From a checkpoint of a small mixture-of-experts model trained on Wikipedia.
Size: width 192, vocabulary 12325, 38.1M parameters.
Experts: 48 experts in each of 9 layers, 128 SwiGLU neurons an expert, a softmax router, a shared expert of 128 neurons.
Training: a variant of Muon for the experts, 796M tokens, 4396 steps.
Below are experts of layer 7 (counted from 0) of a mixture-of-experts language model. Rows are named router (the router's row for the expert), gate (a neuron's input weights, with its number), up (a neuron's input weights, with its number), down (a neuron's output weights, with its number) and show model dimensions 48-95. Each number is 128 + 32 x the weight over its row's rms, rounded and kept within 0 to 255.
Before each expert's rows: a language model's description of what the expert responds to. This comes from a sample of Wikipedia text that the model never trained on.

# expert 20
Conjunctions, prepositions and verb particles linking clauses in narrative prose, such as when, where, because, however, by, with, finds out.
router [101 180 107 208 188 108 141  63 154 158 172  79 104  71 107 116  78  97 128 114 140  90 146  79 118 179 129 179 179 151 113 113  99 179 161 101 104 153 154 141 130 177 116 111 130 138  86 112]
gate0 [131 141 102 144 107 197 169 106 103 137 127 124 134 115 165 109 156  98 133 127 116 151 154 100  80 204 106 184 120 144  85 142 102 121 101 108  55  35 130 175 119 139 178 129 135  92 127 139]
up0 [ 81 237 121 142 186 169 132 105 153 185  98 140  90 106  55  81 133 122 171 126 136 130 112 137 104 112 109 180 107 133  82 135 114  97 119  91  83  92  93 147 132  87 145 139 123 148 132 158]
down0 [108 156 127  89 156  99 125 146 115 165 103 161 134  75 108  85 150 125 143 121 111 173 116 129 144 151 213 129 115 110 120 153 110  93 110 163  62 132 105 102 181 110 114  81 180 151 157 100]

# expert 3
Subject pronouns, relative pronouns and auxiliary verbs starting a clause in biographies, such as he, she, was, has, who.
router [114 175 112 162 170  77 159  98 115 209 195 186 108  90 132 128 123 100 113 115 180 107 158  82  99 113 140 165 161 160 141  91  93 131 151 117 109 117 167 157 161 137 110  61 124 134 126  90]
gate0 [107  87 231 107 182 153 103 114 125 186 131  75 135 105 144 126 105 129 134 175 109 144 146 138  60 110 148 136 119 156  88  98 133  77 143 127 131 115  95 108 128 166  90 117  82  98  90 138]
up0 [145 135 111 111 115 125 102 188 123 168  72 120 107 113 165 163 113 157  76 155 145 132 154 175 153  86  82 113 135 174 114 121 118 140  87  97 114 139  85 110 154 109 139 113 147 126 116 166]
down0 [149 156 141 155 106 155 102  83 102  92  95  90  82  60 127 128 127  97 145 139 123  76 180 108 130 136 103  90 128 136 107 119  50 166 144 116 171 132 123 190 119 122  61  88 109 152 106 171]

# expert 0
Commas and prepositions around dates: in, until, during, from…to, month names, the comma after a day, as in "October 20, 2014".
router [135 163 138 165 135 150 133  99 105 180 192 157  98 108 122 117  86  96 144 127 176 133 185  95 155 152 167 147 171 132 137  87  96 165 124 101 101 146 150 139 133 178 111 106 138  96 118  72]
gate0 [123 153 166  93 137 135 157 118 103 141 160 139 184  79 171 146 157 127 178 132 132 122 202 125 106 128 107  95 153 140 153 143 132 125 148  90 114  82  81 147 144 182 145  73 164 143 117 176]
up0 [113 119  94 149 147 126 100 168 158 165 139 137 133 162 114 129  97 118 102 141 151 129 130 110  89 130 133 117 132 129 176 125 132 154 132 119 141 132 114 177 156 102 134 135 100 196 121 171]
down0 [ 88 172 189 110 203 154 122 150  96 104 175 181 139 142 138 166 173 171 142  80 168 134 125 125 118 153  91 106 138 115 180 122 162  90 153  95 141 170  99 104 102 146 153 126  97 165 138 116]

# expert 34
Single letters or onsets starting a word, often in titles or quotes, such as M in Mermaid, sh in sharks, S in Siege.
router [168  91 101 158 167 107  89 106 102 147 159 146  77 104 105 131 120 164 172 124 181  70 140 107 125 136 130 161 157 181 182 104  77 155 173 138 124 147 212 101 122 145 141 111 190 153 129 105]
gate0 [102 100 157 162 134 143 196 115 125  85 169 127 117  86 124 129 160 100 137 142  90 135 112 102 127 154  97 162 143 111 112 145 177 121 146 131 108  97  97 128  89 162 189 133 121 223 118  75]
up0 [ 84 183 153 156 105  84 145 144 134 147  57 104 135 110 114 130  94 201 134 210  94 105 143 136  88 105 117 126 142 125 160 215  52 133 109 151  90  93 123 115 170 112 127 105 159 144 178 157]
down0 [112 104 138 150 122 132 169 115 150  89 145 104 115 129 119 167 173  88 100 162 148 118 171 163 181  38 132 179 147 132  57  86 182 119 132 116 108  88 128 144 150 127 160 142 187 135 113  93]

# expert 22
Common nouns after the, a or a possessive, often followed by of, such as rest, project, campaign, contract, search, plan.
router [107 117 103 127 168 106 122  88 150 131 208 148  84  93 122 156  82 131 154 124 157 131 141 129  97 136 145 174 138 191 157 140  99 126 171 138 135 123 158 144 156 141 114 117 189 156  90 108]
gate0 [126 149  88 148 123 121 194 145 153  95  61 151 116 139 155  95 120 114 106 111 123 154 108 121 139 120 127 129  92 181 204 129 115 167 132 117 123 122 130 128 141 121  54  99 141 124 140 101]
up0 [124 121 100 100 107 112  97 146 140  93 160 156 181 114 185 127 109 122  72 125 139 106 136 115 143 172  67 110 150 103 104 122 116  77 117 143 160 132  68 171 121  98 124 123 124 103  46 118]
down0 [166 153 105 100 159  83  70 108 128 137 105 141 131 201 130  57 117 116 155 160 102 151 120 128 139 121 134 119 143  87 120 136 104 106 157 132 140  88 125 112 155 137 129  89 167 114 101 163]

# expert 26
Capitalized first pieces of surnames, place names and team names, such as McC, Sch, Gl in Glendale, H in Hove.
router [146 118 121 170 116 180 136 128 116 142 173 157  95  97 141 146  80  90 128 104 186 107 151 106 128 128 129 146 133 189 123 136  64 135 138 116 148 151 212 131 126 104  85  74 166 142 104 122]
gate0 [ 25 128 182 120 163 137 146 115 169 161 136 135 121 163 112 132 124 129 138  98 102 132 213 152 113 157 155 170 103 109 163  75 125  91 147 151 135 125 158 136 139 141 123 107 105 113 119 133]
up0 [121 116  78 143 126 114 135  87 139  96 104 112 128 146  92 117 112  94  88 143 122 116 177 145 115 103 107 142 128 143 153 181  95  77 142 148 127 110  68 162 129 138 222 164 127 140  97 123]
down0 [170 125  87 137 158 145 171 132 124 149 135 137 200 136 130  88 110 178 161 174 186  79 104 157  93 154 221  82 134 135  75 113  84  93 134 129 156 127  43 137  67 121 168  94 119 152  94  97]

# expert 18
Month names, day numbers and sentence-initial On/In in dates, often in table cells or birth lines, such as November 27, June 24.
router [111 170 121 157 131 105 157  99 134 147 166 166  83 113 122 155 101  53 132  88 168  97 132 106 154 140 153 144 166 150 124 123  76 142 155  90 126 186 181 107 116 213 119 101 165 102 104  80]
gate0 [133  93 107 124 141 142 129 178 103 129 127 126 147  95 125 121 110 137  68  90 152 105 105  97 133 133 135 149 148 129 111 167 109  82  86 134 154 128 110 158 106 130 172 153 159  90  88 114]
up0 [132 135 215 161 109 142  87 142  94  64 162  86 180 166 100  83 105 121 119 107 112 108 108 102 139 157 112 100 126  76 125 133 167 121 112 151 141 130  92  55 124 121 124 120 162 152 156 157]
down0 [138 113 142  90 125 152 112 113 154  95 169 116 102 135 135  76 136 129 153 161 159 108 144 122 106  88 106 114 128 157 100 152  75 108 171 166  79 148 149 210 174 139  95 177 129 148  92  91]

# expert 31
Pipe and dash tokens beginning new rows or list items in tables and lists, especially album review ratings, squad and career tables.
router [126 120 119 182 137 127 144 137 139 165 159 160  73 113 149 161  64 119 111 112 164  97 134  96  65 127 124 165 163 164 135  82  91 198 177 115 125 155 154 119 124 147  56  62 142 109  77  39]
gate0 [ 98  76 187 105 150  85 183 156 130 113 142 157 146 122 111  90 131 102 139 121 151 157 122 187 106 157 145 105 141 171 141  65  90 139  85 160 172 104 142  99 170 108 130  80  87 145  63 148]
up0 [ 74 106 133 177 136  89  72 135 134  94 157 105 105 120 175 173  87 140  63 193 123 138 116  74 100 111 129 129 133  96 121  93 139 128 150  46 154 155 141 178 136 134 143  95  96 124  75 175]
down0 [ 55  66 157  81  99 119 117 108 147  97  92 198  93 121 133 110 137 128  96 118 136 142 103 165 115 151 175 139 150 156 122 148 126 104 170 124 134 104 127 156 125 104 107  59 152  70  99 115]

# expert 28
Dashes, bullets and table bars that open infobox or list lines, taxonomy labels such as Kingdom, Genus, and score dashes like 6–4.
router [124 105 104 137 146 120 158 100  76 175 184 157  80 103 165 101  86 115 196 127 139 148 129  99 126 149  98 136 158 166  95 101 104 174 146  68 104 149 187 130 121 119  76  94 115  73  96  59]
gate0 [141 138 165 121  68 121 126 135 133 125 149 207 153 110 111 128 156 109 144  87 158 147 192 193 157  87 115  72 154 165 162 161  83 145 121 121 114 121 152  85 107 157 113  81 148 112 119  96]
up0 [205 110 124 106 108 111 135 111 156  96 147 115 101 152  86 167 112 130 149  96 140 140 101 155 144 123 135 105 137 133  87 134 142 105 114 127 143 125 144  90 149 111 153 183 138 128 143 108]
down0 [ 81  85 111 112 129 157  98 103 115 119 147 142 100 155 117 184 152 111  67 102 110 138 115 154 169  95  91 176 160 132 182 145 108  98 222 168 127 115 116 115 152 118 108 150 104 137  54 173]

# expert 45
Verbs and participles after subjects or forms of be, such as was built, grew up, is married, was replaced.
router [108 200 138 161 193  92 118 111 133 157 153 136  97 107 127 128 104  61 129 116 170  84 176 107 137 129 142 163 166 164 119 123  76 137 187 111 130 132 163 164 159 174 153  89 127 165 120  86]
gate0 [155 118 130 127  84 139  92 142 113 137 120 223  93 126 108 100  81 150  60  81 105 112 201 168  86 111 104 114 145 129  92 210 119 103 178  83 113 139 107  89 125 140  72 142 138 157 159 145]
up0 [131 181  86  73 107 128 157 132 185  70 135  81 154 106  90 124 188 154 216 107 101 155 180  85 101 158 158 190 137 126 125 111 124 129 138 136 114 113 123 138 165  79 108 143 126  67 188 137]
down0 [202 110 137 111 138 148 101  84 129 180 138 133 128 173 128 126 183  98 148 162 112 163 118  60 154  79 140 145 103 156 105 156  92 101 124 152  48 119 119 115 160 129 161 137  85  77 113  55]

# expert 19
Pipes, commas, colons, dashes and ampersands separating personal names in rosters, results, election and team tables, e.g. "Sánchez, Speas", "Committeeman: John".
router [115 162 120 166 145 159 149 133 104 175 170 123  97  96 153 133  84  69 176  91 180  71 163  92 102 138 131 167 141 143  83 115  96 182 139  86  73 162 151 117 174 169  99  71 181  91  80  52]
gate0 [127  82 116 120  98  87  89 138 153  91 151 146 163 159 127 137 181 192 159 114 150 147 121 164 109 191 143 132 123 127 152 126  83  78 197 153 122 160 136 171  93 132 151 141 166 101 107 101]
up0 [ 69 145  95 166 175 118 132 143  76 157  60 125 137 115 103 107  87 159 162  89 128 124 188  81 152 123 179 172 131 170 146  99 189 139 127  81 121 133 117 115 187  96 138 126 124 114 130 143]
down0 [ 99 106 124 137 155 101 139 208 128 140  32  92 150 104 127  86 128 127 148  96  84 139 157 124 131 107 135 150 147 144 122 116  92 109  85  88 135 127 135 128 198  97 166 111 116 110 100 146]

# expert 21
Birth and death years, born/died, nationality and job words in biography leads and name lists, such as (1935–2014), American politician, footballer.
router [136 183 135 180 168 152 123 105 141 196 160 145 117 121 140 118 136  75 117 135 151  92 150 105 106 110 115 169 172 195  96 126  72 161 156  61  90 128 191 130 148 169  83  82 138 121 127  74]
gate0 [128  97  93 116 141  95 190 112 153 133 107 122 152 130 128 110 117  89 108 107 105 143 103  92 104  89 171  94 141 158 168  92  79 120 122 133 108  93 172 150 163 173 186 106 111 150 138 120]
up0 [150  99 157 107 141 120 166 157 150 181 162  66 149 129 123 156 145 154 159 105 154  70 106 150 139 127 122 150 117 136  63 123 121 146 127 121 124 144  57 142  79  95 114  97 118 168 134  75]
down0 [180 162 138 104 141 119  94 112 129 189 160 140 122 161 125 218  93 106 102  97 156 135 139  66 140 138 124 122 114 126 150 142 151 106 122 149 174 111 161 120 146 153 129 119 177 185 145  91]

# expert 23
Ordinal words and suffixes like first, second, 5th, 2nd, plus place-name prefixes such as New, North, Royal, usually after "the".
router [157 103 103 216 131 143 150 116 143 157 163 182  87 144 116 161 117 101 140 132 132 105 163 105 132 207 152 124 145 195 133 122  76  96 132 102 118 173 147 104 113 160  57  89 131 128 123  60]
gate0 [168 132 137 103 105 120 147 141 103 155  86 108 135 185 149 120  85 124  70  67 139 118 114 108 150 154 119 151 109 177  94  98  91  95 132 113 127 119 130 152 133 136 181 148 182 117 141 154]
up0 [218 160 119  67 129 137 121 136 138 116  92  84 114 104 131  87 104 144 172  64 129 162 119 164  75 106 123 161  93 109  62 138  72  95 143 111 152 152 163 150 130 113 101 147  98  91 141 105]
down0 [165 167 123 160  83 122 170 146 106 163 161 113 167  89 112 173 132 116 126  99 108 139  98 130 136 165  83 159 106 137  90 132 108 140 118 111 125  92 180 161 162 102  81  95 109 161 133  88]

# expert 12
Opening quotation marks and the first words of song, film or show titles and quoted speech, such as I, You, We.
router [152 138 122 163 156 100 119  89 113 131 169 162 107  78 144 123  96 130 119 110 166  85 145 107  97 149 154 163 151 172 142 103  81 179 149 132 132 134 209  95 128 171 154  73 160 153 142 106]
gate0 [164 102 109 112 122 149 138  67 148 128 192 108 136  86  96 115 131 160  90 106 127 190  87  77 113  92 153 144 136 134 145 135 125  97  71 123 127 158 144 159 174 138 150 116 196 129 142 101]
up0 [111 157 123 105  74  95  41 148 162 154  99 175 113 167 122 159  96 147 134 108  82  80 152 148 110 102 153 137 128 135 137 162  97 129  89 144 128 123 123 115 150 166 144 227 156 142 104 185]
down0 [134 138 139 108 139 151 156 127 146 151 157 145 115 170 113 151 130 135 129 107 109 175 117 189 132 111 126 102 107 153 146 158 215 133 106 127 165  41 160 112 166 120 153 100 139  99  74  96]

# expert 35
Prepositions such as of, for, in, to, during, despite, under, placed before an article or possessive in narrative prose.
router [122 150 118 187 162 118 137  73 152 203 175  92  92  64 105 121  80 130 140 136 122  90 190 113 122 168 160 200 160 202 135 114  87 120 126 120 140 186 157 161 153 158 119 121 147 145 110 119]
gate0 [ 37 121 186 105 107 119 116 155 126  84 113 133 125 104  81 143 152 150  43 114  96 137 141 119 124 168 117 168 170 174 235 128  92  71 138 112 119 141 125 101  88 147 122 139 152 170 154 177]
up0 [164 114  66 142 137  85  86 149 121 191 110 124 183 156 201 117 153 120 158 143 165 105 131 117 120  75 102 150 136  76 117  93  97 130 145 135 107 120 113 208 164 119 128 115  47 148 136 120]
down0 [160 155  98  73 103 181 102  76 189  69  77 100 126 163 129 145  83 131 105 102 148 181 148 145  77 134 110 147 143 100 155 106  84  95 106 175 133 109 113 118  94 150 111 113  73 107 116 106]

# expert 15
Plural nouns and plural suffixes in general prose, often as a clause subject, such as people, areas, years, -s, -ers, plus there and they.
router [113 176 126 138 194  78 122 107 136 125 168 118 114  95 113 127 141  93 121 114 157 117 161  97  98 109 159 144 151 168 109 101  78 167 164 107 114 145 195 155 140 209 116 102 140 160  83  92]
gate0 [109 156 143 117 123 153 105 123  82 156 146 185 160 130 120 150 141 139 125 138 145 126 120 172 129 162 101 121  80 145 155 132 113 124 116 186 160 133 205 124  94 162 150  69  55  75  75  71]
up0 [ 87 132 102 151 130 108 193  96 174 132 142 145 137 120 133 164 116 112 136 103 106 112 150 141 141 140 165 147 169  83  91 112 132  75 201  72  97 160  58 152 120 146 135 174 134 102 111 158]
down0 [209 117 159 139 130 148 156 113  96 132  93 116 195 131 129 108 138 150 108 137 128 140 141  11 140  88 106 159  98 130 139 177  71 109 101  86  66 169  78 167 130 171 144  99 157 161 118 138]

# expert 24
Possessive determiners and articles before a noun, mostly after with, as or of, such as his wife, their own, a first.
router [108 181  98 158 197  79 132  70 144 188 162 155  33 120 122 122  67  93 141  89 140  98 133  83 122 145 111 158 151 170 146 144  80 128 161  87 111 158 156 114 139 110  98  76 152 132 136  70]
gate0 [153 137 133 146 144 148 111 115 143 125 180 119  69  68  50 151 106 197 126 179 152 146 104 102  89  49 124 154 152 110 110 100 133 133 126 115  96 120 148 152 130 163 161 130 145 105 108 172]
up0 [117 117  85 183 109 104 162 141 167 118 109 122 156 138 173 155 141 124 152  61  87 164 150 142 156 204 113  99  87 114  91  95  94  98 121 171 155 126 114  88 185 133 105 100 136 117 196  84]
down0 [140  89 161 166 139 119 160 125 151  79 114 190 202 174 149 100 138 101 172 145  55 131 141 153 106 162 107 218 132  98 131  62 121 135 135 101  93 164 112 126 121 135 131  92 138 159 117 121]

# expert 41
Pipes between column headers in table header rows, especially election tables, such as Candidate | Votes | % | ±%, Jan | Feb.
router [132 125 133 149 162 152 161 120  74 189 176 175  99 103 130 186 127 138 155 100 133 119 185  89 161 118 150 149 168 168 135  83  98 175 209  85  97 129 155 111 126 154 109 107 152 108 125  97]
gate0 [159 136 170 154 147 148 160 107 166 122 130 103 109 125 125 157 161 152 140 144  99 129 124 143  92 119  62 115  86 146 110 124 123 160 136 110 141 189 111 179  47 108 142 144 156  99 144 118]
up0 [131 147 147 129 163 114 147 219 183 145 124 105 111  56 149 139 113 109 155  96  83 170 172  60 104 117 210 144 190 110 169 111  92 146 114  65 108 162 171 134 133 166 148 206 154 165  83  73]
down0 [113  95 152 143 100 106 138 123 186 108 133 122 176 135 149 106 145 113  55 148 133 134 175 139 123 126 130 208 126 137  83 168 136 164 108 167 134 173  79 153 140 169 204 124 110 111 151  68]

# expert 39
Compass directions and road words in geographic and heritage-register text, such as north, west, Street, Avenue, Route, often near distances.
router [102 145 149 179 140 110 122 139  92 130 188 137  90 138 177 168 119  96 139  76 170  64 142  91 139 167 115 133 144 151 112  86  93 153 190 101 123 167 174 138 124 171  99  81 184 162 132  68]
gate0 [140 129 151  66 214 132 147  93 174 183 152 170 136 104 108 166 116 112 174 140 114  98 136  84 135  91 167  93 144 136 210 179 128 186 134 154 194  74 111 151 100 145 110 135 163 168 119 122]
up0 [144 140 132 239 129 107 102 210 125 125  42 174 108 142 164 137 171  80 102 167  86 102 183 140 129 131 114 142 121 127 120 111 100  78 151 118 174 157 133 173 113 126 100 174 108 133  86 128]
down0 [120 196  55  96 148 168  80  80 129  89  88 159 146 177 117 177 124 151 131 141 154 126 132  91  77 133 125 118 113 119 122 113 144 105 135 120 153 124 123 156 111 128 132 141  87 205 131 160]

# expert 25
Capitalized first word pieces of foreign personal and place names, often Arabic, Spanish or Turkish, such as Bar-ranquilla, Al-Jumeiah, Gar-cia, Sar-in.
router [119 154 124 167 131 153 148  80 129 155 150 164 108 143 144 139  72  79 163 141 154  97 142  87 108 105 136 163 126 178  75 154  82 150 153 144  76 196 186 141 101 124  88 106 139 124 125 102]
gate0 [ 80 113 184 117  92  92 124 133 124 137  77 106  99  73 157 120 170 166 115 130 151 124 101 125 136 112 171  87  87 112 134 159 150 137 194  59 198 149 195 105 147 164 117  75  85  92  93 118]
up0 [163 151 156  90 101 140  94 101 117  87 163 170 117 104 122  99 165 163  75 125 105 101 164 141 220 103 182 141 124 123 148 112 160  68 101 159 112 107 113 115 141  73 152 126 173 205  97  77]
down0 [152 108 171 141  76 123 156 210 120 152 143 211 100 157 154 159 109 108  84 110 118 180 129  94 144 104 167 110 114  98 133  90 239 105 142 152 119 125 115 153  82 145 158 106 114 150  83 147]

# expert 5
Pipe separators after names or numbers in sports results and stats tables, plus semicolons, slashes and closing brackets in lists.
router [132 152 116 145 189 125 125 123 103 178 144 182 109  99 161 130  92 122 147 125 127  70 181  86 141 171 144 165 156 192 111  96 107 159 160  88 132 167 153 122 158 159 129  74 150  91 105 101]
gate0 [105 163 138 170 125 117 133 148 133 197 119 162 104  92 110 183 154  72  87 177 135 169 145 137 133 130 152  81 145 141 163 143 154 134 127 106 144 190 157 130 116 106 132 115 125  67 123 126]
up0 [110 144 202 196  98 118 112 136 107 124 157 138  85 112 104 212 200 160  74 185 133 128 152 130  96  98 165 139 158  87 144 121 111 102 131 121 123 163 117 105 107 163 100  91 150 118 117 114]
down0 [ 98 121 233 182  77 169  26 112 136  77 108 162 141 151 175 191 145 166 157 116 106 167 102 204 103 153  67 177 146 143 135 121  96 137 194 127 132 181 174 115  79 106 132 153 137  89  79 128]

# expert 11
Commas and coordinating conjunctions joining words or clauses in running prose, such as and, but, or, while, although, e.g. "before and after".
router [104 154 114 169 153  92 134  69 125 195 148 117  81 111  86 143  68 103 184 137 182  74 180  69 110 128 126 163 161 181 135  91 115 159 131  89  98 180 167 137 154 166 106  98 137 152  92 111]
gate0 [162 129 131 151 103 203 101 128 110 179 141 159  94 108 115 136 147 127  98 185 154 132 130 132 167 140 150  88  82 145 111 130 223 148 161 117 110 126 168 142 119  86  77 132 134 180 160 103]
up0 [150 170 135 110 104  96  58 158  95  64 152 110 107 131 134 164  96 128  99 104 144 147 130 114 123 133  81 105 114 166 121 134 121 137 130  74 149 135  97 154 115 145 185 114  93 140 135 165]
down0 [109 102 107 145 165 129 110 107 165 152 138 105 150 221  82 129 154 106  83  93 165 151 120 131 121 113 137 174 174 110 138 122 136 149 131 157 138  97 183 145 106 156 161 148 162 123 140  97]

# expert 29
Lowercase opening pieces of a word split into subwords, often after a hyphen, such as short-l-ived, ill-f-ated, con-f-using, rem-anence.
router [155 133 123 132 198 125 124  76  91 151 159 132  74 104 123 135 109 143 174 112 175  95 136  90 142 120 140 132 181 152 147  90  70 138 168 142  81 155 209 133 123 116 154  96 181 158 118 130]
gate0 [129 124 103 121  93 139 102 128 175 183 171 101 138 105 148 140 108 142 198 168 132 115 145  99 104  98 119 171 132  81 108 150 105 158 115 140 147 140 108 126 124 118 109  99 117  13  90 213]
up0 [118 129 125 141 133 130 157 128  94 117 116 150 108 135 162 115 163 103  82 121  90 119 115  75 121 109 141 101 128 157 108 140 147 136 106 123 178 119 144 143 177 137 144 135 105 106 140 116]
down0 [160 139 114 131  95 127  88 112 123  80  91 126 124 120  70 162 173 121 128  86 169  93 164 164 123 193 198 131  84 160  91 156 180 151 189 137 122 114  98 121 119 154 148 109  88 144 127  39]

# expert 43
Units and counted nouns after numbers in sports results and census statistics, such as million, yards, %, days, females, stars.
router [160 160 106 138 214  88 120 101 162 142 170 144 117 141 135 105 107 139 136 110 149 121 142 113 105 174 162 151 147 158 112 137  58 133 143 116 117 151 185 141 135 153 106 105 138 132 112 102]
gate0 [131 182  90  69 136  84 116 102 140 151 119 136 125 127 170 117 115 133 184 128 118 163 146 147 136 134 219 124 139 114 163 125 109 135 148 133 169 137 127 120  79 162 114 107 157 209 168 144]
up0 [171  45 126 129  95 129 166 158 116 169  92 135 129 120 102 129 125 108 103 122 118 164 194 101  75 119 175 142  70 128 136 132  79 152 154  82 160 134 188 130 151 125  84 130 138 120 122 127]
down0 [114 154 135 106 126 184 134 130 152 120 114 115 171 138 120 116  92 119 164 129 175 162 120 122 125 129 146 121 152 201 117 102 164 151 122 160  88 148 117 131 216 125 133 168 175 149  78  99]

# expert 36
Prepositions of, in and to inside place names, institution names and fixed phrases, as in Tower of London, Country of origin.
router [ 90 166 161 157 118 122 134 115 144 139 194 100  99  76 123 149  89  97 133 128 169  61 172 136 101 149 122 179 173 214 118 112  80 146 151 142 111 166 160 158 171 160  98  71 134 125 138  93]
gate0 [130 151 110 137 192 109  94 106 159 165 137 145  75 101 117 137 110  96 143 103 119 150 172 144 167 172 194 178 174 118 121 175 116 115  86 104 141 147 139 128 201 116  96 104 117  46  61  85]
up0 [135  77  85 119 117 143 151 167 136 104 116  66  70 120 198 147 153 103 191 181 147 159 185 194  74 136 175 181 121  64 148 151 122 130  93 113  80 132 123 126 163 145 107 121 164 103 159 129]
down0 [101 156 127 164 132 123  65  87 161 143  62  89  98  75 142 171 111 177 117 146 121 175 137 113 102 133 162 223 107 126 128 207 104 145  87  95  97  99 110 123 123 167 156  87 109 132 120 111]

# expert 13
Line breaks and markdown table rules after section headings, list items and sentence ends, e.g. ===Seeds=== before a table, |---|---|.
router [ 72 170 107 166 182  79 150 129  95 187 146 149 103 104 118 149  90 141 161 140 137 106 166  85 146 158 140 191 142 159 116 102  82 147 144  58  88 111 188 152 117 134 106 107 155  91 112  94]
gate0 [ 92  84 123 131  65 186 162 158 145 150  69  88 163 124 180 155 122 132 150 192 154 138 118 134 146 124 205 106 168 134 124 120 178 220 118 177 111  79 133 164 114  79 103 146 124 164 149 123]
up0 [139 100 155  85 152 162 112  98 138 136  87 163 106  98 116 154 134  92 149 165 107  93  91  70 121 168 168  79  54  98 121 110 135 139 153 110 156  96 135  83  97 126 135 151 142 152 133 135]
down0 [155 124 145 197 130 136 123 102 137 148 156  83 125 139 124 202 154  95 109  92  99  99 157 126 120 118 127  67 168 151 146 131 138 100 163 151 112  89  68 140 147 115 111 126 134  96 139 128]

# expert 2
Capitalized words inside names of institutions, offices and organizations, such as University, President, National Assembly, Army, Department.
router [143 116 134 162 125 128 164 111 112 168 179 151 103 139 155 176  69 113 160 132 161 111 144 113  93 151 118 142 171 146 105 137  45 135 165 107 123 131 149 112 123 190  48  96 147 116 116 128]
gate0 [ 82 130 101 147 150 157 152 145 115 123 154 144  58 156 153  99 181 126  51 132  64 139 158 143 124  86  24 125 159  98 140  76 123 162 173 120 135 108 164 112 149 108 163 144 171 138 109 132]
up0 [108 129 213 103 126 129 142 101 124  98  68  98 186 138 147  96 141 131 138 141 162  94 130 148 170 147 136 115  94 122 133 113 194 117  78 118  79 139 144 198 111  95 112 113 127 132  99 110]
down0 [108 120 146  49 117  60 169  99 162 102 153 198 145 173 168 108 121  39 149 126 135 178 123 139 100 127 152  92 114 124 150  54 123 120 168 161 126 101 138 137 134 104 136 123 136 116 139 185]

# expert 37
Pipes and semicolons in dense sports stat tables, race schedules and taxonomy boxes, such as Pts | SW, CHI; IOW; ELK;.
router [ 91 113 128 147 129 137 143 106 108 191 133 192 102 105 154 165  92 126 128 140 157  80 160  71 129 143 148 173 146 166 112  84  92 157 182 110 144 153 142 114  86 163 107 115 162 134  97  76]
gate0 [119 131 124 140 104 114 168 139 145  90 110 156 111  90 122  92 121 104  97 162 143 117 105  95 101 174 109 109 133 155 130 154  75 166 127  89 158 132 116  96 110  82 135  81 135  85  90 187]
up0 [127 115  99 125 119 160  88 137 103 127 145 120 152 135 112 172 141 120  70 137 109 173 152 157 179 109  95 125 116 112 120 105 133 149 137 174 107 152 186 161 159 202  98 179 134 196 187  34]
down0 [105  72 114 102 123 129 127 125 168 139 151  93 131 166  72 118  97  90 158 151 193 180 155 127 158 202 121 156  63 138 149 150 144 150 131 158 104 103 128  81 169 127  87 116 187 142 117 139]

# expert 6
Number tokens and written numerals in tables, statistics and infobox fields, such as page counts, vote totals, years, six, four.
router [107 156  82 157 160 130 101  92 124 154 177 150  71  77 144 152  91 125 121  95 125 114 153  86 134 160 129 153 168 174 137 142  86 146 158 116  94 173 214 134 129 144 134  87 140  96 102  86]
gate0 [167 125 113 143 177  98 151 171 152 222  93 136  80 112  92 106 112 161 138 126 161 119 171  80 178 126  65 157 151 117 161 169 115 181 112 100 150 170  77 149 182 155 148  86 165 142 121 143]
up0 [179 109 134  62  85 181 173 119 146 162  30 127  91 101 137 100  34 169  95  81 178 134 130 140 149 134  97 173 148  76 136 217 129 138 141 102 102 110 137 113 110 148 158 122 159 167 107 149]
down0 [150 149 169 125 162 120 157 105 144 141 103  71 171 137 112 108 115 112 153 149 150 111 127  88 137  78 127 168 134  80  68 102  63  80  19 123 104 103 169 124 141 106 178 136 201  93 159 120]

# expert 10
Common adjectives and nouns naming a domain or kind before a head noun, such as public, music, political, sexual, television, military.
router [135 142 150 149 174 107 170 114 140 156 164 140  72  79 148 134  82 127 130 129 154  94 129 130 133 119  92 194 168 162 133  90  86 137 184 132 147 149 152 110 124 165  75 108 168 121 115  75]
gate0 [108 120 105  93 224 138  61 106  98 112 125  99 127 130 141 138  97 190 174 129  53 112  69 143 153  98 109  78 107 164 115  76 135 152 152 135 188 159 171 126 133 118 116 192 139 112 149  93]
up0 [ 92 138 123 178 165 150 173 165 178 102 164 165 137 167 119 107  59 110 108 141 184 123  74 150 106 206 126 198 134  68 106 144  82 109 106  98 149 132 125 127 140  84 124 132 173 116 125 210]
down0 [128  91  96 124 124  89  74 131 135 145 202 161 160 173  90 104 123 112 160 139 111 111 150 162  92 158 172 123 191 152  80 150 143 111 139 148  87 142 146 150 114  99 128  77 159 162 137 173]

# expert 47
Field names in infoboxes and section headings placed before a colon, such as Location, Born, Coaching career, Coordinates, Preceded, County.
router [110 164 169 144 157  94 163  96  93 136 155 120 100 122 181 136 140 137 111 127 139 131 103 129 110 108 110 158 149 147  84  72  48 166 155  44 158 136 150 149 114 144  75  83 158 160 125  95]
gate0 [ 74 169 135 126  75  92 123 137 156 132  82 103  91 121 104 163 133 161 135 136 207 106  96 119  34 106  74  99 130 123 149 147 133 138 126 114 127 137 149 183  64 197 142 126 154 137 148  98]
up0 [151 128  86 119  73 131 146 172 181 109 161 178 143 108 119 126 100  89 132 122 110 161 152 107 165 113 169 117 145 171 135 167 102  98 169 126 113 174  95 111 159 132 123 185 132  85 128 127]
down0 [ 75  74  98 132 117 156 129 163 140 170  99 123 148 169  82 117 115  96 132 135 128 149 122 161  91  71 117 179 118 116 109  86 136 125 101 105 110 106 161 117  92 124 115  93 165 161 168 159]